config.yaml
router_score: "sigmoid"
normalize_top_k: false
balance_bias: true
init_std_router: 0.0386
vocab_size: 16384
norm: "rmsnorm"
norm_eps: 1e-06
max_seq_len: 768
Below are experts of layer 5 (counted from 0) of a mixture-of-experts language model. Rows are named router (the router's row for the expert), gate (a neuron's input weights, with its number), up (a neuron's input weights, with its number) and show model dimensions 128-191. Each number is 500 + 25 x the weight over its row's rms, rounded and kept within 0 to 999. Numbers have three digits each.
Before each expert's rows: a language model's description of what the expert responds to. This comes from a sample of Wikipedia text that the model never trained on.

# expert 41
Word-internal pieces of Slavic and Eastern European names and places, such as š, č, ić, ović, z in Olsztyn, Krzysztof.
router:471461497485525470542498497513496490525496500485501524483502487511502511454503509511490425462505485474507548500460472505480492516493467481533483519510500453495510499501511508468454564497500473
gate0:457517539525513472518519522558539474511532487462517506468472562450500494496457476489469479493514491487539499480514457501461540498522515526552514545498475498516507481523527503516515496474523502
up0:502537480476514504478454490493484558487521507534489493535537472517449546494519533460495529511449518538476473463502542500515494508432521490469472475464518542514491477513473492471481491508495487
gate1:492518501490479522475513512524495479536483489503540523523451487479493484507506516535506506506454530544537505471476496508474501529506498506530461543507509417546478493527477507519492542536490475
up1:476504502509510466487506493484522509533531533501474498469558548495470494490465496473522502479474520499462468471482487489488452524548471511505494504530520490535501505495498477533516498497526461
gate2:490437511517509481512521508471519474523494474500502535509510487479521498486486543509474491461459437533515458522534508475507525522502527463516484503507509502496497502492482479493457542504495518
up2:468503515533489499502487500508496506503481561529515519437469547467510530526528495520512513488481478523474481508501537551496493488461549495553499518507514518478468504506503503501495472497532503
gate3:486493506515537477491479531492511521505531483471501498526508503499510497454556516468480462499503484503483520495511479521503475510515470468502526478507461493524514467510483491447510525493537523
up3:512475506536515471477504502496455491528490450497473476534476477510483557457509505512480441528480494496493509480485465498525504509488485532488522512498487527505500493546492519472431509520496504
gate4:494496457511517480487469476490512470507495473508563493552510532506470501483509534481494455530505537485479497439498469482466506475489467445512445533523468468518491502541499496475507537511501504
up4:495464464524503510463509489462475543497509467510534485550524498484460546501510478534523510488496494524494500488498474518510537479490507510483510450476502491486531498538505451539525520469534544
gate5:515517499502529470521476447524438494504506523485506484451489514462501512517509486476487439471512492467520504537509476491485459468505479471469524513491471482479475460527519499473495517493489491
up5:525513529524497515501515513488513521495514477535510505560499508521467511510496495497532545515505534494504489504496511493527533520486525537542506473534483533504507554438478506486522489512515540
gate6:426499489544493511511486477482532490531548499518491481495497509498459525519496504457487480460463514456518480464480517483491479532490426503509493549524517472511487484456504448537468507492502484
up6:433509474494518463483485504479481517552490484474495515536520481517509498470519512515455479501469491451411528456493500500502509464439479514498485544528487475506530495535522533505490523508489489
gate7:516478450499497476507507483528484478535526479507513478453502507466554526484475480476491445551480506545478473447484479510525522491487522519527506494510506480485499476503507543478505540522521472
up7:507539495504479484487458493479507489477505527512462466539475526493517507502529495456538505480543485508486478540519489500432488518501478544534501498513531500474541482480532526512492462520545531
gate8:481489523497503493514533510493484492481511493478521519523533512455478533458516484460476502499526478515525564416502505490457477504488478516530532547473501509506439526516546547502490490483475497
up8:507545478520522472470444521523510506526486478498530516492509503521454493474528526473488497529487533539460532459496553488475522488480473464503530515536493463474466489497540497505494494526487498
gate9:484508460494511486491522470533493518521534472465475488453480495496498499480482514514484487566497517515523527479465447489441539492497521509482482502524470488491503509497497478429452480501514501
up9:517491508489505485509510491495482498531520481468477512506518501495513548500471468480485418546491499528464501524527517524538535491498523465496498518475510510484455529507533517454477484497534493
gate10:496495481497456481494553535511488535516548507519485538509484487491489495509499474495535492519507497505511510432528514499535547485463464486492494531522510503497494493522516494477502498509479491
up10:529511511496520515509496505475481473486431537518496503468500467529508512475502465529453464441485449452472544506524498497501497474493533478472483499499481484512500488476478484487488515519505549
gate11:466516555477490526517493487538521565483538561522548513471503521503496486522502523498429517510503467432488524508538493470491502490517471504511484533520519473482522502476531534516513500519458495
up11:505504492491526512493497501505486515499518516459539505506501508508467473463511512506431491523475494503530520496500470478474486491524506462540472487521519468473540523512478513489509560501490491

# expert 37
Cells in league, match, and election tables: spaces before numbers, pipes, and digits, such as points and vote counts.
router:522523456515449496520472516528451465519457490506483531500537526445528470487474539510519506522483525549538536523519490472505485512499505474506487501498487509475517518484544481517530515521473523
gate0:488499507507505485445511490471452513523501526486506515496463555478541494564499510475478493425513502500503477470559534483502500513509493481489502508540489468486454505514511505486492491502480489
up0:497469513492507484486493506488466480458462467529473493482474496479565499514498510513493471514485517497473455496521523499516518524525490455470499511475505502492492495516481497527514473511482539
gate1:473462555486505485519498499485502471488506480524477495493504477486503515503496502475508513490457471505526521521461506495486500548509519506512501523506501505511443512552512499534497534485474539
up1:504496491514542462488477481483533557477510513454506500519545476526494477528475502504470531517522470468481464498532493522473504516481443502435502463501536503513502481506447515453492484549502513
gate2:481494530510480513502528500547478546516491513496521480446529457503501484489516511486520516486496497530518487485499491500433572479546490494537459549503426470473496512489500487456502537498546516
up2:502470490522495500474508506500535512445521543502491532450458497547550523507437509458531481508510471447502431455504514505530477496452536506496523489502500519493471487519510524498519503477523524
gate3:518517527470517544470535502521535457454504531528479468520489480482495489553502492513513455534517532498496504518494481518509497537540520496486458552493514496526483490517486520483532517520509490
up3:504519494479502524498487482514508441508499508515486522473502541461493485499510493524509477501463500511497481538495526505481471526482516527518486535454507461489496508518511517482564515493474521
gate4:513492486499466501500461462508461516530494521520512490480476501482521509516454499512497524487471482490453523480511489538467493513468500496533517496519462527515499495522503482501500490498523532
up4:521493494502473511506457476523467462513491495493483491473501527466485525498505519547460537550464452510466528520482514550453471526458492535504500536463492495493491502470498494501532496511460513
gate5:492471473550537444512455519505484528529500492525537534502520493473537491489469503494506522509509492514507537467523518504503497518511509563488496566514497443465522478429535470463514510523491508
up5:516473535514502482507468482535504502507484504520534489488541492488496505507478496521482472459514492474482487482536479493470526532463479466495440505502486538526521490469473468498504509515531519
gate6:480521490474488537542526456532510501534529491491535488499541553492512479481520524512500459497422463520528531460535492527460523553543508504461490515501484457519496512503547493475500459464510540
up6:514540505507503486502553497481498506474496499503513484513527514519500471476524525557492487507497508461512517478499502516519497518538480512504516507510435534508506509512482484491480506507502541
gate7:493517486517471510457513497564524477485499496466518497500530457478477521460529509498511495494476496506519499517504485489492453499504506511472504518470509493499454504533522524529491542502522562
up7:482513466489526519542468507537541524525516530513530522489509501478490500516504499505506494494516585484528500483461539516497496541449487537504551513471516511535516530488498512468506552513497515
gate8:456485543489502481511464523509523536484526494574498504460532504465553512487502509489461471455488488507502500482485518524478531465521521556485512514526479495509494507477481478498516521489499545
up8:492504494488473462470528520498508540498538509539504442494536502483483471492493502509461474523509492514527512467477492496495492508511519493463448497545473525517517470513485498490491532483493507
gate9:451503455512502490490467508492521525458523488487529525517511459491487490475477508478530462448495426524514509503509501490499454519500488488497503595496475502508461501500528544487481520522490459
up9:496462534468502525521518511469490472474500519525449483495453526506522514532490517505524532491449535471490459497553529485491475487519491533500487464507509484485528527515496513469508467456475527
gate10:511522445502500461476499468510505501503494501488524474493492510477530458501482510505513469567531480554494581485488455525512502487507495481487495511522462504502490488510537518509507494530507474
up10:500531463477496486520479496555471480512475447498517531483536518471487464494484515544494494531474460514526538503514482494490515500517482498507488513498460493530503524483533512498495523503477522
gate11:495471458475507485435496501516517546488483500512487522504578481491525486472448498495497504528470529501491507507589469511505496544527478520470459579491481468511493502502499477464488500526464525
up11:509468491462505532508535526488506508512501530513443548553459491472525513463521515478456517535489537520483483487528495498516519503504506506467508522462506446499498528515471518522484524504462495

# expert 48
Capital I starting words or headings (Ingredients, Issues, Igor), pronoun I, my, She, and odd letter pieces in foreign names.
router:505496506533510519539513524519463476517466519506501559480508434508495485465512496524521482512516507496527482512508498493475526522524480527551529546492521513443519497516462493488483492518483516
gate0:472483473493458512506502507525505509514529506539524507521509509480499502477465501455490503516480507452511505489498476518471486533488471596490531519538528517522522479523549453531495501538444514
up0:501494528491468450470492499469506538523464448499487498494474501505470466529485506478517549561485492513525508525486516504514439472508510467444501529552495512521464497513499453518508418494503490
gate1:469520509477513521556527468520513515502500497484498471544504490468509483481482518520507499527485508494489512489480503505496537502499469519444482529506500496527504471487529496493461524520491512
up1:514527474526524477534487460507464489505486478515506515485501459491522508484460514525531492544502483498474478540519540501465507511481496555472481531479486506546515471506487485529517528496532536
gate2:469497476493484516509446495514506508460494479488510486472482466479499536483472464511533489483472475542473539448523481490509485509511502509506530510489479537513483481499520443455514475555484543
up2:479520490501512506543530523476481515468496488499536497473504497490542518538485494496535518487457491529503525450455540515483509494480516509489498478513467501503480494542494521516558475517500552
gate3:536474498509530551512549500506480526478465471524516497470492519480503530489547521517459499452472474448526500502515508457522511533460507484501519523485498498465532496501456479491487467497535545
up3:491509494494474495448501535493535519495504479500483460529515530490478533486507487522505439536520482535484499512473493494485530479536484481542527475495477455543490526465521505491488486508490511
gate4:503456491471499521503566483533499502473493479530507520525524519481494498501517497506498507465464509500481489512507477541465540523526490517471495513535493529524478493487499474480510485479480488
up4:446533495472482494474499510479495525498524501472525501476500472484506498513490479506488442505559495493473496505532539490491464487480516487519490484471499477501525476473526500559493547561511510
gate5:497508492487502530514492471546471461524492568490511535483487507507498524477504506494507477497512472466543499492481451492492492517515484523507491561505496494479504525502517485508531526506447546
up5:505475492483525452527509525461510538501479467491498493518490517536523496474443517492483510477514484487452522527505524516545492517505479538479434452531507529509515509483481467548535505538500525
gate6:503507489503511479493491508497479509522492526524493473566531480472555457486499491540517513508500521533511466490455505500503456524490498491509502497522491508527498491507503458454474527492507508
up6:517488484524522500540481475495448508550510471498526512497530470506463492476471506483516494480530512510463497414535491517550515512471511515506506504509504488479448483501474481502533520465501509
gate7:525486489485491556503520508514496504517483503502496483546519476489521504561501480533475464504488503461518530442475484469558506501524441483489533546486482522477475493467508508481484536496509517
up7:525498503530496457521509500493497478491499503485498505533547451448453508530465488497468492500482478492544505450476495469526517502523447467526503495490467521471468508511515519512461489507505498
gate8:474506486472515514493524516500490533518514480491482513504464489479513501503465490459463507502529518476489539498494452543515454536490494553554492498508518531503482520504491464525533499459481484
up8:503548501516524485494513507486467471500522560498539510474476521524524457506467496471499533496542527475533457476483560501440553491467486494498460534478497517487480498505490482497489537492505479
gate9:480457504492458497512533507507493499520499531492523518499505499488517491502511488526520533506532496498430518470527476483476444524486496519500447505493477463501480504474492477538534467495486538
up9:485501459486511488474512486483498465480496466459500483504507489514506522480494483517498509498510494503519469537520531557550516454493526498455516499574511468513528492483516484509454502494488520
gate10:494502533468501505491526476547514537484526525531507506505531504472502491491490488488497451558526512527539459479483476517498518484485470493502501491522478470506481489504523540481515519472481488
up10:507498480454497463475466585475570501484492530490491484535487505472522531508493485503519514470471498498415467466473495487490507506476528504522528525502516495488522470517510508472508519497518498
gate11:489501517478505469477499501494480532481515503526490517488512517480527463510558506467491545467527509488489503440518514497432519516491489504516503503517536465503511509459514491493527553520486493
up11:499488516496455526489542515525538490467512444490485499501484486494481486480466508490453476529479510559494519469526518510530519471527469475455478499500480521513506477520503495560502454553509484

# expert 11
Table pipes, dashes and words in sports results and medal tables, such as Championships, medalist, Olympic, Silver rows, doubles scores.
router:499507538516518506486499472500500548516501496477468499488488501521469502504490533498481487550488489513465504501532492500480540522549497514475497530466525474496503484509454493479534536472493460
gate0:508531477482482475458500485512490472500481499526519488511535541481512515483518501521453504487530480511499494525503454486479500451529509501496510534476488484472494496512507520474517539497534478
up0:499493483476491484512510502457481501478534511534522533515529478487480485490505508528419494507477480524507488482493474506517550482523457522481513460533506511472566472509483465473478521480480545
gate1:457473468517505499486521476536499508554518480555539513546551520453460510518509500470482498508480483571501512489475517491511458482504484512492523483487525521496481479506504504547540507480539486
up1:485486513520485491477469491548519476540480517545498503524500497482461537465499490502461520528460465514521472447521495474519497538515480446475515514458499516507453504509516514497498527513469470
gate2:493470586474534507504491443492541505530514461501510508499534503479467512476509526508458500478506459503482512469559460542518484528527456489505495533501463529533460491505512490485531532494500509
up2:507501541511482495502466509505484506530521488452509546466521491464476516526496508511472458524472465489505492443521503503515509536481458501500494559515503521476462529503484471510500480515507492
gate3:478520498485494491523499487488503535497511477501477458458473512500491517477510503534489523502471445483484518496533504527477553549503490489489494473468510504521505510517521491475509531496464498
up3:470476497513503529550483462513525494545503514487522515497494522488478480495521510493523497514466515457509521503456498468508497519531506466517488518498505528500494492507471521518486508547421515
gate4:475490476477488511465508491530509528519525503473543507472495499497504532512469467454500508500482493523486506500519520505510504516505470497522517517514480490503518508472539479493509510478472487
up4:492530485521467487524524463520517499521514567512548525491500478482484496446499509517512511499529439511509470473510454514494489474496490500476464537471475541534488480539470534477428463523507501
gate5:529535487499503503484518478518499459502538485467530491500496493470496478490468451499513536520521490486487499514490485472472532508512480520482514506494491505492512498509518496511516515464486524
up5:484465496534491495492497506494508554495501512526476499459510528521524539516508508460498472499482520503491502462500491499523486505473563507481508514545494461484480478501501496467496443524538462
gate6:513472510484539537453496480498486497476503495512513470479531499519483466527498489494489488488515493505459494504521507514491506523486520498497553499488499488512517493508514488488475519481520447
up6:489479494512477475471470504531532512512470488512492520527476533514499489518493511536480495518423438549469494482551528547511539501536513489461479516485512498496495505480513506479537549483526487
gate7:502470555499522543461486495493549529475505483508494529553544509491474516536494514492481456518509501511458513520531511487479475542504532504505523542465509485515482513493470491490528500528438474
up7:524501555479539502472504483480521539467488446492513498514507520511488508533442526502506479531471441523457506501517498493496467506537489506508501551487500506524482486505455499488517528503486464
gate8:511505518472526503503530511514526526498525515487470478479534478505529503507454520507478485508507485478453502490521473519514535499476439509527488581484509455515479478507515509514521516474454466
up8:468498502510502536516499504490471476501483485553547519479488500474490537486553477507499494498480491493564486493467513507473467515499546533504504441493494508478484534492492479489474519542536534
gate9:451476514525532507499483476519509526508486547475460459528478486492526530520513509477489507540527481505524492527510498548461490531530525533537502536513505490493475478505518505512530547520500463
up9:518482488497511547490510512531431476513491512506500525457516480509518460467486519488477473440460523502534545498507483467512472521526472471468480511514488510481525509526488524515447472503523528
gate10:506467477468481493440518462476518529473450487508475515486519520490490495492509481501514448531535441509495543520521492510529516464538489508510489576500491499496508489502498494511532520503522497
up10:506485515509490502463508481483550508465520509491459490491494503475485532535499519499479497496482515501525521536498491479541499485549488479507499536507521474527531489477470495497559521470461462
gate11:468509500477559456526508496499500547508479525478499513463507496513495489511483512510513500533480486519489490500533507502508545472516502518524497496510465481517524524506462495525519478541508483
up11:473485523496507486487509479493522489503531495466458468507513504556459461528486523523505476485543519492476545537540526483549520502531449478489487481485494534503532513432477539488572533487525489

# expert 27
Spaces, pipes, dashes and digits in football tables and match listings, plus Iranian village entries' Note: also romanized as formulas.
router:492529502500470480503496446517505481493509509505515495534475467468487550499508549492474512504482472528538488506486491500483495483496527512515491502515483485491442500496566549511507511490486538
gate0:530488476438461507472528510525484541463535509479563499517510501484501497525443471483498504524487471468493479475459463491517542494454492546515469505520466498496476477523546469457533529522489493
up0:444479513525479490521505488466494513503534565503484484448502535528521503526492495514547480460511474512487502485533536439532451483551480466518467534490507518514507525519505510526453494498529503
gate1:430477484440504530453553508527493513463514507471497531463517495481497527507491509498484511464454480509528473514532494509482493512498521496537492517494506494511491511524544518450487554494502544
up1:554476483479507486527485503478472546496494497512485518489529519522537458501518498512555497519522533512498478454464512496492514542502512507490555480526515527499534505514459473478520512505513510
gate2:485488508469560494499546483518518508487519515536490560460537477474538519497496487489507507515505472501504464487485492566456458504514512521500531508517493482513481491520530500508526520537501575
up2:509539472527499531504529519441477462510524495494499503493462491480464482486489485524466523528500518503510564490480463469493514520525512491500468489450487479472522465489486499460483506522455453
gate3:520498499456523490517533484509532462501525495506547453478488496457446490526505506497467476501501478475495479495486477536522510494532511506514464503493504564497443491503536488432511535509476508
up3:537539474528487510482515495488465548490483493515493561478466482524566504480478513546518503503494528512508504451500518470516460510447484510483484518516488507517565520468506519514498480478478487
gate4:484491525458481522521487498510491505494531517511506511562486504453470486471483519493456462491474511569457500520503495480526523518478510499463503477512452508454470482492541505493524507508457525
up4:512497527549561478478480479549498465515481487542518493456497522529515546534511482539528492511512539441510476498506502507524524476487474512526521480483551527533485504527455486503465509480537451
gate5:485474490528456523491498473514547523482487488489482494544508475487548481466499516511478483522485479498481490480511485521523510506505447511511506523508468501458500526464487578489488549457526495
up5:512506486513467487457460478468512564529512501488527498516467491493488518454509527500545490530470485485476502506487499516486498491533465518515493483494452463498483520539517495462485458488543518
gate6:519472504525527479484465466516577505510578563546517502508529526477493516453504489488480526533522461481468506466513460516494540468516498547494499525539506512500487473486491510444499513481467505
up6:504527528474486485521531510528468535484517482498505513459522454500491497526490516511505489449506514525514459470494511470545470456478472486522477496497508505514558514473523474539518512511520547
gate7:477471512426519485492472486489494464438501475508517505481484490472546503511509529499486519476510489476513487490476477510462502490511525488543489509539459496520464489478529519548559531503518535
up7:478526481478490506530498469490461485489470496483504507467477540488467511504493498547467491521487487515476490526522471484440531529522516519488507500462509547502475514480507503511491539468473485
gate8:458542474486526494504505487521493499528503500507559518516503501499494557520524472510526536471448536511511472500500482507466471473502496490533493525503523531496494507503565514506457547464538534
up8:528502542470470518480493491477523487468526493481476471479512494516506445487473510488485466479527494482499496496472497493452542515459503505471512450493469480511534492486432460480548476490503457
gate9:524472535456490469499552488495491479498492550509490482507517504496472521447494494474498507462542497509505518498495522521483499470551509493499491442503464511515491485493481505509515483482501514
up9:503492454512496486474497473499503496523542501510555512565510517503507520504480496525450475514544476507533547505466473509474527445524491484481515530514544501492504479460512533478497538498457479
gate10:479497478461507473490442500498503514512503501474478528565462502471523547465481525491468482480501505510544525456508487536541505537509508489544479491499525504530497477519489530476486501515438507
up10:490526519496522501494506500483449521514491449482528504510521483478510469529478483481500454533530522512476529452488503455510544472479475504508500517512483512509515476475548509572484493508490489
gate11:463502527475526486480470505539493483464464464554523453524490527465485524487514515482508481505511502514498529494496487518498526509515500495506478528500522512522470487491492462521501500493484511
up11:490485510503512489550505482533491505481490472543514435494491526489471533464472508492452512531532494512505535487511488513523511496539526499521477496499536494532492510524499496489502467508473501

# expert 20
Pipe separators and numbers in sports or discography tables, plus endings of foreign names and words, such as -ović, -i, ʰ, Suzuki.
router:482537475490497511504474499481526472489495489453491467498442487491513465518541469516523492494535512553510503499468481496539493508500526506464514517539510492497543482505498505521490454463529501
gate0:509498513500522537503526512530504526503482459503491488467506545483527506508469440473531454463467473516481512501531477511476513518521524529497520519468518532526478470514520510501476542516512553
up0:511486467500456429468479496472499510520483511490549455459564492489472486494491478526522535444516502501487513510497509524487459555490525496492482529490469470502511508501509475514516505486500554
gate1:480469539454522483451499500519522540453524495522508473477496496472520474546467496482483520503500500460494490493536467485495509491507453486529488479521470501519485492489512502459514495518447503
up1:484485492508558512503470480478541446540512508530475467469501542496491530469510497522497464505475519453483494515455492457520452554489500461531455464484499521522509504545495455518525517521487506
gate2:456467534467535485480468494528499507491490472534468480550497527469483493547507500499481525470481493523450527490513489486478484517466497523501480512508459513522467488485494488540543499474530531
up2:534485498506521541503506495512494492512513476480517501519453468497538540471506546485491481523473507495472474498522503492497481543491544504462549493502497506495477494528446526514513478500443510
gate3:471474510487553474488517489519525532515552491506496459498538465490542513510494470512480490458479478489491533460539479497531542498505497527538467506538498466526504451519523487479457509527479518
up3:498519452486513515483496511507475464522525513480484498499444492500555565435528516487480522514523497513513541492450483560520507511540534497501505517486512481489508479506500504439499492438519517
gate4:487482532496529476471504475523532512445501520525500434473501507480504513514496482484498493458479467510472516503515517504462497498507529529518476479505465504511478463512551502517523508490531537
up4:517518492496495477484488485510447521473515499495485495514517466495487522472518538464474517438469482558504495539474509509499520501531539487498504508495524499503516487526544500551505494441491519
gate5:491479497436508487481491469486523510471512542519477498493473527461514514508484495475513472522528475467493498477528477466501494484517510520506477497521513510502493461482523507479488476492469517
up5:486507493477475487518515491476511502513497512476514510537496506471550521488504488492547472518525472514506485477495521478527497539520472478523484486508476492456474495507543539489489462466486472
gate6:508486496486530488456508437520497514479500515545542507533491502462480474484493410482505482481481481505537525488515482541470514522489487493537486514514494472509473489460535519470505530522482522
up6:487515496484494475516508480494484520508532481492538459474513525499488479516463505539497573524534511498503510501545464527532490457501493488468454481560442503506529490519505489515467484459536508
gate7:475445505484498500507505461493506557505516537537498449489527549463535493481502470494488493511501526506455510448542474497481471505488531489507542518508498529500477475513521519519528514506549519
up7:497510473495513468531535488486453497504532495486516538524514478500512474496510506495522474523468533488532495487459517518505471492537487540490462486541514488522493501448522475498526486532541557
gate8:468488483461521511478505498530520492479513435528533494546528504456508466485480478471517483510429459506473527504512466481486505503492507500527495491517494483489460470524553492486521461504490502
up8:470492510506513497509521469514521548498519526489470512467482495510484477456508484511505502533556467502477506522470519513540501494527467514529479507495509530498483508484488494494458503508498480
gate9:513513496467525538480472491531472499517491484542529509467541523466516501479474441500505527499465474511516543506492500508485531515513493525522459510489471526544486481491518500489524540512502533
up9:502496482485470507546473492500479555534472507504533481484506505511510502466491490508483474461510469489496492553509535471514533457514501469517531485506485506517505523470474488531432493503548474
gate10:507525478483506525503518477493497475505487513530526517446496519491541494521511410482477465444494499493550522473574501485525489508498508526522499535503515496483525487513535514515502554535481522
up10:486523486469521536478477479510475494545555439485493483500499476469472536494499522483499500416544533534460496516445522472507550490480536526491472534503528501529474505512583528511520469502496501
gate11:497506502494482474478502451482527516528528500525502450476496561496505519508499474462532498516494483478460510543496486445468462534505510545516487534505507491457470477514560516481483504540505504
up11:507503524532526498492497506468472512541507516539542526445547517488537499485483485484516515432505494507516505523450488527493506524516512517504510534543508467534506515522514495475521547519536470

# expert 9
Descriptive adjectives and past participles in running prose, often after a, the or was, such as new, original, respected, developed, defeated.
router:505486489540485513509493424478474514485518490477466489478478466489519473500513481502495458490536518518544502469500506505504462470505539533503528473515517490549517497479448492486483484515495533
gate0:429480492463500522478549444457505516490523524539503470474508516465538496524492534517439478493499502505488459494477518542468492523517505551552540503486528433506515506476522501463479506526479500
up0:507545509517512488489521477465526523496480505486481546473500463465524493502504530475490488524506559506549537522497522517482470496487503498468475512487500505519501451494479466456492476496502539
gate1:486502503512478552444490507513487498455496459489494491457491539515506504530465471529478461452497536466511491443519505509479475477482467473543461474537500475529498449491509468518483484521545514
up1:442443477507478538518457544500483503480511523508502501510479492476476524549497492563510464477489499493514519518526492451534526504488522545518516498507467488514500488505470493517552489514471467
gate2:487467519527504532496522495504480509495521484518543515539468505479517473523484500491473507496513488487518515498547502560498493517511502532482449470520465475530517474491505460482492470501454521
up2:489523488482478545468495519522465487477537515501511469522482492503474436507500496505517525504496500470499445458473498508524475513473472491514518488501507517484533500530490476468494503476474491
gate3:485496501493486518512480489510444472491523550497472516501508469442503470475535469490503519543463484549512500471532480527529491508507508532519519472502474569484491478491485507517453561523517538
up3:525546526520451523552504502513511485514455490413513506545495507495511487505499522486514518528492533486507487501489514479508488504495472460513476502544508503506488477515518508526462477461512489
gate4:463461469485527521518506517485515505464488486504507489551526508501517500489471462447485460514508481532501507489514487501490488507540498534511483497473501490534484493515536499484506506543489499
up4:529468489469491487478521511501495486464518483461466481510561468487498469548490466474478448508476490525538541481481526493498544512516512522486525492494551507501497481489525483503517493504508469
gate5:492468509514502525501471465496522540472535503506500507481503484470517494514491469481501483481525535520527497490523530507489476489570513499520509472523498470473484445509461486490482506510486497
up5:467504447533526501548518516512528493502508544481493506500462491465521494487491564487478503485530479515518488509540509486535466484534484498515490469522487432530476491507476469522498482473514516
gate6:501539520492481503502508463492513492483495479515489470459501504479517451492525452458470478490503509486512512465485505536536499494548500523523500507454468531512476525461476484533479518484503533
up6:409455514482519513492476541529518527495477490483524505500518496482510513492493528499520482484466485546522520502531558475523514497510533429523491451527492522500531501472510531495501496497506473
gate7:478533513525494498497462529525493507482538513489515512464524493449521546535456478518486486526489478472504485496500479556512506540518492515488530508456495506491513499495523499489504509541480505
up7:478522498485488557549459481533520529496505538517502496519504518491511474479527460522516491479468485506488511461494488514473544479516507499465488479497567484478518497499483502487506508496483497
gate8:486483486486499536469524462478471511474549498520486488511501502474542515516516537529511472469505514455458515515508511537458503504474528509474478506524503500523464474528498440516487515468533497
up8:504488519478529461513465534451503517516499510521512516485471476491516500487468479447470538475512493486522478504476504493514519514518477519485506478466481523521462537481499485538488499495566519
gate9:477495465510549501504472482499496534474519490516490503577512492472496508522514485446487513507473526554542498467497486515544490477519510541518525449460574569502450470480504510497459505517472516
up9:503480489517510499513503506490505510484507544525469548457490501477474519523477504473510442516490503558543511455492500516516485484481533554516508457489489526522477516480508467473463501521510529
gate10:504496519540482538446497475458470527507518499502539471513464497450509512476471462492498471538539512466510489498470493489480497474514501545529470500487493522482500521511489506469502530527519550
up10:505494560491488502465511543465502509495499503456508500469493480505474405496474447491476539513536493475484554499468520548465493476525486486485489527505477492523507521534507479528514510507486463
gate11:525516451514519568464492484533511490481474478519477491523526527486510528500496535513542481507502459449495496498488490529494494502493496522514490510500482443469513464518531499474508503497477484
up11:457529518480484549505477469516509524502502477429516523532447488513527534514511459486499518515474532525522536474517494492480515501555498444516478513498509513476495534518524537491454560495549485

# expert 33
Pipes, spaces and numbers in football statistics tables, plus sport nouns like football, hockey, tennis, Cricket, and position codes MF, DF.
router:491525455508505493527461499475544484492505503476499546515502490493489513488510481516505475462516503548518492505451518497520452527464520511491509531510498492475544500474561497521541503469494510
gate0:502470512470464506514547482547509493449541541475519527457499515483499477511487499493461488518462498543501519511518505517524502451495520554481493493517512499489477474474485498469526520511512575
up0:503483499537496503517552505499488533507530475507510524514511511524480501493485540474505544502497551493473499538510533510483484472466501553481512498512503454483470497504461486509495494518500505
gate1:542508512499525515509514481519519481508497524506510462521496464487504473464522477493501526440513515505536495502479470503539511504499521485501473500523505467503471497519497521478465498498491514
up1:512496519517521510462456464475470526492527514518506500491496511510464519503514506516515531563525543488486472532524504467508553522535551523501529463484558478499487520512476481516479476459430480
gate2:505475458500527497521471520502467545481490518485501500494492485518473482515499493505445517504495487523502538464511508490522463529490514510532498529530478499500473475494517511496514505509467509
up2:485474505483495482463502503523494517478525482498504479517475483482510511503496518497488515535485532503471437464556504510481496503478501513475516472482495484511518502509510531493476492482507502
gate3:491546451519501467493519478468479519472534474565537520502487489464484493501492492475485505483512522518515482502493478499517471489468477521524515546560536530522496494513502491543515531522462512
up3:476522474523542518509501517522522499458476492494454477508486479475530534530474511489510494541496529466547501499460476506501500499531504503529501499523511451453488523471509522509505533491553495
gate4:503525468521457480516449471496513519492532495476491508513560491468519528523469490496519493488499502507529515494496483468497533500469490542537440519491498535541483470512548518485460490533501523
up4:504501490481499518485510486490476490492518536513519524502453551488500494526489495528538513540520504515470466490536466489520523492494525444483491466539497504497494491497505523491423470491497492
gate5:441507538482483521553519492512482474546541500530520505472495519500506505486487505462493473512516462505505509494534532505522491505499543545492476576496508517502488533467502474519516548544517507
up5:479483501488466477525560542509476458508523493488496503491503495503485482526498474485490504494425514494510450530504503436489464456518488518475473519519490482516502516491516494508489538521514520
gate6:455459478519548549511484488483512522503509521483518500506485550478467489478502483500440474485531486525452476476512500466488494501502471489516499498523484482469496454499539468520470508497487497
up6:482493520515567490517490519504505485493541479459522514523499489481488533550522507500445494485502505552512505469500501458512515504461528522539504552457504504490494478483530485523512491496462478
gate7:512491523477500484486524512515490472479485459497564515486509531488500514491511509473507469505469490501467501490474493445478499504508544499514465561476454487503473512498541493473498536474482496
up7:506502489524514505495527508485519507511487498525538463508526516494501505464493518485524442500484480530466486490492500448507526504555500490526532573482445468516479502514572472479500454464545483
gate8:504504484504515493529466483480507533539500527530475494473524553498513500457490498515495453502517470510466541477508502485502484492531500546493485563495522482480479500495540535542499509486484500
up8:492510471507443509462549473504521454510483496443534516507479526499529514481530501486514485487567519529487493489539483493539455500530547463497508523465463488482487481507516467521485484466516477
gate9:442531481481516505486505492507530454458504509509511493497521499468521522515486475509501505468453528485495473532475468495503477521489533493537502536539516513519449511502514507489517513489497551
up9:515501502517485492557531484531518492517541498514538497485542497446482484495522472540501491467490481533517493504499508489524485481482462552511488476555505517507498517454501485503501499509526533
gate10:510502507465502495493505495496501527513554523469536490530457505483514509491477494466514536509534473549501510498545493507510512482521528493468548545560498459465453483466519500505488553487538568
up10:518498487515492449515518458500540553495540536508473469477468468514497463503474498540507491522483548451481508499493491501495509530507458484455455478533514501499513494468473489496501425539543485
gate11:535517469464470509524534496496545464483489495504575525498504525473546497471482523525524502533518468504533495488475525504536458491506525543493443500504498490502494499448525463472489465513536490
up11:529507473523474532519532493487479485509495534549523528436490500503493496483512505548492510526513542489547508450487515512518498547509480514505464582504517494517510533406507488478476507493501485